Weights of a small mixture-of-experts language model, trained from scratch on English Wikipedia.
Experts: 20 experts in each of 8 layers, 1 pick a token, a softmax router.
Training: a variant of SOAP for the experts, 667M tokens, 7336 steps.
Below are experts of layer 8 (counted from 0) of a mixture-of-experts language model. Rows are named router (the router's row for the expert), gate (a neuron's input weights, with its number), up (a neuron's input weights, with its number) and show model dimensions 0-191. Each number is 50 + 12 x the weight over its row's rms, rounded and kept within 0 to 99.
After each expert's rows: "comes after" lists some tokens at least twice as common just before its tokens as in all text; "mostly gets" lists some tokens that are sent to it at least half of the time. This comes from a sample of Wikipedia text that the model never trained on. Tokens count by the router's weight.

# expert 19
router:31 56 68 43 36 57 60 69 62 69 47 61 55 41 49 67 44 67 38 40 67 47 43 34 43 52 42 53 62 73 37 56 58 66 43 60 36 41 60 61 61 40 41 70 55 49 55 33 62 44 31 53 40 55 60 70 46 41 47 46 64 53 71 63 40 40 58 44 62 40 62 36 51 43 51 49 67 47 55 39 56 34 70 53 53 35 51 68 60 28 39 36 59 42 72 22 65 63 51 66 52 23 42 36 74 40 57 39 51 40 68 39 59 47 68 41 62 33 42 31 45 34 42 57 48 55 58 40 45 59 46 38 60 63 50 57 58 29 39 33 41 41 66 57 55 68 63 45 41 43 61 46 60 75 64 56 58 37 51 38 63 55 59 37 40 32 44 53 43 32 55 35 21 54 61 49 50 43 40 41 51 33 42 61 47 24 57 51 49 42 77 42
gate0:42 42 38 34 51 55 65 29 33 42 55 42 35 48 63 53 59 64 64 61 54 39 29 49 64 39 51 56 67 63 46 32 59 54 54 56 74 53 32 46 73 45 38 62 53 49 59 39 53 49 50 50 73 63 58 40 80 51 39 52 44 58 61 49 65 67 50 57 34 57 43 41 45 42 54 75 51 61 43 66 56 62 51 68 53 47 51 52 29 56 34 65 52 37 60 33 56 27 49 63 53 35 61 35 62 57 39 58 43 45 55 53 63 64 54 55 42 32 60 56 47 47 67 47 60 28 41 50 61 71 44 37 44 60 51 54 51 36 67 57 58 30 55 76 52 70 42 43 41 35 55 44 52 52 42 68 51 58 32 47 62 33 40 38 51 45 59 37 53 40 53 49 64 29 78 76 68 56 63 47 73 70 47 19 33 52 71 56 52 32 40 49
up0:57 56 61 43 61 41 44 31 51 38 80 36 49 70 39 63 69 42 46 51 20 61 37 58 46 43 48 58 78 35 36 53 41 41 30 56 68 44 55 72 68 55 34 62 51 41 41 36 47 67 56 45 73 41 59 59 67 48 41 31 51 43 53 65 64 66 45 39 35 44 56 68 48 32 53 54 33 59 59 68 38 62 46 70 50 51 62 10 24 40 24 66 40 38 72 56 48 59 52 55 58 36 49 47 34 69 49 38 52 41 36 63 51 42 57 55 49 46 55 63 52 46 43 44 29 29 35 58 36 51 56 66 29 41 40 41 41 47 60 65 57 60 57 69 68 43 52 54 39 49 38 60 57 41 57 69 51 78 67 42 54 40 38 43 54 50 75 46 64 52 48 60 55 41 44 46 49 56 50 53 47 50 51 50 53 61 43 54 50 66 51 50
comes after: ",", ".", " However", " that", "s", " time"
mostly gets: " However", " where", " when", " because", " if", " what"

# expert 3
router:30 44 56 35 55 59 59 71 48 67 56 49 55 56 46 61 59 54 34 39 66 67 54 41 40 38 31 50 53 58 40 58 65 59 49 58 45 59 83 57 40 50 45 62 38 44 63 53 38 36 38 29 48 37 59 53 29 48 43 51 20 51 61 40 43 50 75 26 56 44 56 50 56 59 53 42 57 40 47 44 53 25 55 41 53 46 48 71 72 34 32 46 64 39 53 23 64 54 38 69 65 43 60 32 59 58 48 39 57 33 45 52 64 53 51 60 54 50 55 51 37 48 27 63 47 51 40 53 39 70 36 30 68 54 40 56 59 36 43 48 44 37 59 64 40 50 40 34 35 62 48 39 55 64 70 69 44 38 47 62 58 67 65 48 45 44 63 45 51 44 57 32 28 44 67 61 64 45 51 47 49 42 50 67 46 33 77 76 20 47 64 53
gate0:51 51 47 66 37 42 52 63 32 30 53 49 68 66 35 40 37 35 22 52 57 66 61 64 36 61 48 52 54 62 71 46 47 46 48 62 44 33 63 44 40 50 23 48 54 39 60 44 34 56 60 50 81 40 42 45 35 51 33 43 20 59 62 49 45 40 49 46 51 48 45 50 32 34 37 63 48 70 32 35 44 61 63 58 67 31 31 44 50 50 50 51 38 34 40 45 50 50 62 48 59 57 63 44 46 52 63 52 76 65 45 62 24 61 47 41 49 46 38 44 38 52 56 62 58 41 40 55 48 71 49 41 56 25 42 47 70 61 35 68 50 62 30 61 45 60 54 64 55 51 64 34 35 47 46 59 41 48 40 58 41 45 32 44 52 48 71 55 32 40 73 22 41 57 52 49 36 28 42 30 34 40 52 47 44 69 58 78 50 40 33 51
up0:57 38 66 47 59 71 56 53 38 75 63 46 61 51 28 41 54 72 71 53 45 34 54 53 58 53 50 55 51 62 40 56 19 40 51 49 48 46 58 70 78 53 45 46 39 51 47 48 30 37 39 54 40 54 79 14 45 51 37 31 60 61 57 61 40 50 62 58 32 37 63 64 41 63 36 57 49 44 67 61 79 54 57 63 45 54 50 49 54 60 40 47 58 56 54 65 44 29 44 42 59 37 65 52 45 57 38 47 34 48 66 41 62 49 77 51 47 47 47 45 57 74 32 47 51 41 67 41 56 45 71 60 48 58 40 44 45 41 39 37 64 60 32 34 54 35 42 45 57 69 60 49 58 55 67 48 39 26 48 49 54 53 41 42 42 29 48 51 82 49 30 45 33 62 56 29 53 59 43 55 53 54 26 38 45 44 36 57 52 45 73 56
comes after: " |", ".", "-", " by", ":", " John"
mostly gets: " Mc", " K", " Kevin", " T", " Kenn", " Sir"

# expert 7
router:37 51 61 46 44 76 53 64 49 44 52 53 52 35 55 58 56 54 41 48 83 63 42 62 58 34 37 74 67 55 38 64 58 71 55 51 27 59 55 52 42 46 46 60 31 44 50 45 63 52 42 51 43 52 62 53 34 34 54 45 32 76 57 48 44 39 51 32 68 43 70 37 38 55 44 60 55 54 56 47 50 44 63 63 54 41 62 56 60 50 43 39 67 46 50 36 66 73 41 74 68 51 69 46 65 40 47 26 66 42 75 44 56 59 67 40 84 48 46 38 52 30 46 55 60 40 42 48 54 61 64 59 53 56 43 61 29 42 50 38 36 21 68 65 51 62 51 43 55 32 45 34 77 77 55 50 55 44 50 49 68 40 71 28 34 36 41 47 44 44 55 43 45 44 65 60 60 53 38 42 40 44 35 55 59 39 65 62 55 57 39 44
gate0:67 57 40 55 27 52 36 57 63 35 52 48 37 72 47 57 55 54 48 44 58 44 33 51 30 51 45 56 64 65 40 31 48 33 43 56 57 42 50 62 52 66 36 40 44 78 25 65 49 48 83 61 56 39 54 62 53 37 51 39 64 57 41 55 39 43 53 48 58 42 50 53 60 35 36 48 47 39 51 50 65 58 45 56 63 31 46 48 67 44 42 26 59 72 59 61 35 52 48 56 74 51 46 40 59 75 28 54 33 35 52 67 50 53 58 62 48 37 54 52 68 60 54 58 36 50 69 32 54 69 61 53 41 45 46 60 55 51 43 56 59 54 45 47 42 38 63 48 54 45 56 50 58 44 42 55 72 51 26 77 62 31 55 67 65 27 39 30 37 70 52 58 37 57 64 53 54 50 47 53 23 45 83 69 50 35 65 58 56 60 31 35
up0:61 65 42 53 49 42 53 58 51 61 51 36 44 56 64 65 53 55 55 62 48 43 48 49 41 69 43 68 74 57 24 19 38 45 49 65 50 65 56 54 67 53 72 31 67 61 55 38 51 51 53 72 56 37 73 64 65 57 48 51 57 42 56 38 42 45 34 55 45 62 40 41 58 58 75 52 65 41 50 50 51 53 68 61 63 42 60 55 57 61 60 55 24 36 53 37 47 37 63 81 55 60 43 54 47 66 63 58 66 32 55 67 72 58 81 45 51 54 40 39 56 49 66 28 47 49 55 60 40 67 42 36 59 38 39 44 65 39 55 57 69 56 41 53 42 63 64 47 42 34 36 43 55 37 38 53 66 33 43 58 66 46 60 41 45 48 32 40 64 56 64 44 46 51 44 53 54 64 56 25 61 54 58 86 59 47 62 51 59 63 28 30
comes after: ".", " It", ",", " it", " is", " which"
mostly gets: " has", " is", " been", " are", " originally", " It"

# expert 13
router:44 41 70 25 43 50 60 63 57 65 60 60 73 37 64 61 56 67 39 45 51 43 42 55 46 40 32 34 63 70 31 58 61 47 33 60 47 50 75 49 50 55 55 45 37 42 53 45 36 28 48 26 49 45 45 62 50 43 32 49 39 62 67 54 35 61 68 49 55 47 53 44 42 64 34 58 57 39 57 43 49 52 55 33 73 41 46 60 75 39 38 52 73 51 51 35 54 61 38 69 46 40 53 33 68 39 40 43 55 31 50 38 66 51 66 30 49 49 54 27 41 51 35 56 68 51 50 51 47 61 43 27 58 53 51 71 43 47 43 45 49 53 67 65 49 58 34 42 19 45 52 39 45 50 63 61 84 34 50 54 45 34 55 56 38 36 57 57 46 61 48 57 39 35 64 75 50 45 48 42 21 44 47 61 62 50 64 54 27 45 56 26
gate0:43 44 55 36 37 46 42 73 16 73 75 22 69 56 60 50 52 60 47 61 49 53 49 40 47 54 41 56 43 56 26 38 57 55 49 29 42 34 45 49 39 66 52 53 59 40 51 42 24 33 54 34 43 49 50 59 58 57 60 26 71 52 52 45 42 81 54 54 36 48 55 67 41 47 44 65 42 31 70 55 38 44 60 46 83 63 70 63 66 75 37 45 64 43 60 45 38 50 54 50 64 61 43 60 50 64 41 52 64 28 49 41 39 53 82 64 36 40 60 33 51 38 42 36 47 51 77 43 48 42 53 53 67 67 52 37 49 37 56 49 49 45 50 41 43 35 60 49 42 42 63 37 37 60 44 30 60 26 37 35 44 41 25 51 59 50 36 36 63 57 31 56 56 54 62 48 44 40 43 52 39 49 48 48 43 51 52 46 48 53 48 55
up0:65 33 69 48 45 45 46 49 55 77 63 43 65 48 60 63 41 37 52 55 41 61 37 40 47 64 64 54 48 55 42 51 69 37 58 42 42 44 48 31 64 74 72 48 59 50 41 61 52 29 54 24 29 50 52 48 71 74 52 60 45 47 53 58 67 60 61 39 36 59 55 56 23 44 41 52 51 42 46 87 16 75 81 70 61 71 28 37 61 52 51 68 54 51 63 60 55 57 37 53 59 48 39 51 53 45 46 52 55 42 50 30 47 53 40 51 48 56 51 46 58 45 56 52 60 55 39 51 72 51 54 63 45 60 41 42 58 53 34 68 44 78 59 80 44 42 30 42 57 43 36 54 67 50 48 41 59 45 53 63 51 55 26 59 37 55 48 42 51 58 34 64 31 44 39 52 46 41 49 44 50 43 40 62 69 48 51 50 30 60 44 31
comes after: ";", " |", " a", " with", " is", " for"
mostly gets: " Votes", " Loss", " Height", " a", " Apps", " Goals"

# expert 12
router:60 55 39 48 54 46 56 49 48 49 35 45 33 49 39 67 60 66 49 38 60 37 40 53 54 37 39 58 77 58 27 84 62 46 35 48 21 52 62 60 31 47 61 48 39 50 57 56 55 27 38 46 46 55 38 59 49 48 59 43 35 47 64 55 59 72 64 37 62 44 68 38 64 64 47 49 48 64 82 49 46 41 54 47 53 50 43 63 73 38 44 43 46 56 63 29 47 79 33 70 82 47 46 44 61 36 45 38 64 52 46 51 74 60 54 57 60 51 48 36 34 49 30 51 68 38 21 63 51 62 38 41 58 64 74 54 40 28 40 47 61 50 49 78 25 45 56 44 51 44 48 66 57 60 59 61 44 46 35 45 70 62 70 43 64 45 54 46 49 43 59 41 40 55 52 43 45 57 43 29 50 46 49 43 55 37 53 44 55 45 52 32
gate0:50 30 48 27 41 64 53 53 36 59 41 46 27 61 42 58 52 64 60 51 65 57 55 61 65 50 27 42 56 46 39 57 21 59 31 53 53 49 53 51 59 49 51 38 34 65 40 63 55 34 69 53 48 39 39 56 65 58 55 43 67 44 56 44 23 66 42 28 53 60 53 29 64 43 55 50 45 58 56 42 37 53 38 56 49 14 59 46 29 43 59 57 41 57 53 69 49 57 35 56 49 37 60 46 67 43 29 86 66 62 55 29 61 28 35 34 47 46 48 46 39 49 20 67 70 47 42 31 71 59 43 36 64 62 46 56 38 41 39 51 59 53 45 33 56 57 55 47 51 44 55 40 61 47 62 46 49 60 50 50 63 53 21 55 49 44 63 58 62 35 65 63 53 80 44 56 62 43 74 69 57 49 49 60 55 59 56 47 65 47 48 57
up0:28 35 36 54 35 44 43 51 39 62 23 50 61 24 57 46 35 56 41 27 65 37 47 39 58 50 27 54 36 47 64 48 45 38 64 71 42 39 58 39 45 59 50 44 41 45 47 43 39 42 35 51 46 57 50 58 44 41 45 49 81 37 60 43 28 67 35 70 50 60 41 38 50 40 57 56 37 45 67 64 40 62 41 44 54 52 53 37 50 62 55 38 32 57 42 30 36 59 63 43 44 62 60 59 60 53 41 68 41 37 42 58 55 54 50 53 44 53 32 48 16 54 54 25 49 45 49 31 60 50 45 27 42 41 31 53 50 24 60 55 52 66 58 56 36 51 70 63 35 53 41 50 51 28 50 54 45 60 31 38 60 48 28 55 51 38 49 56 64 35 51 63 56 65 52 76 60 48 44 57 60 53 51 83 39 44 31 34 66 46 72 35
comes after: " |", "|", ":", "\n", "-", " in"
mostly gets: " UTC", " Phylum", " Animalia", " Clade", " www", " ​("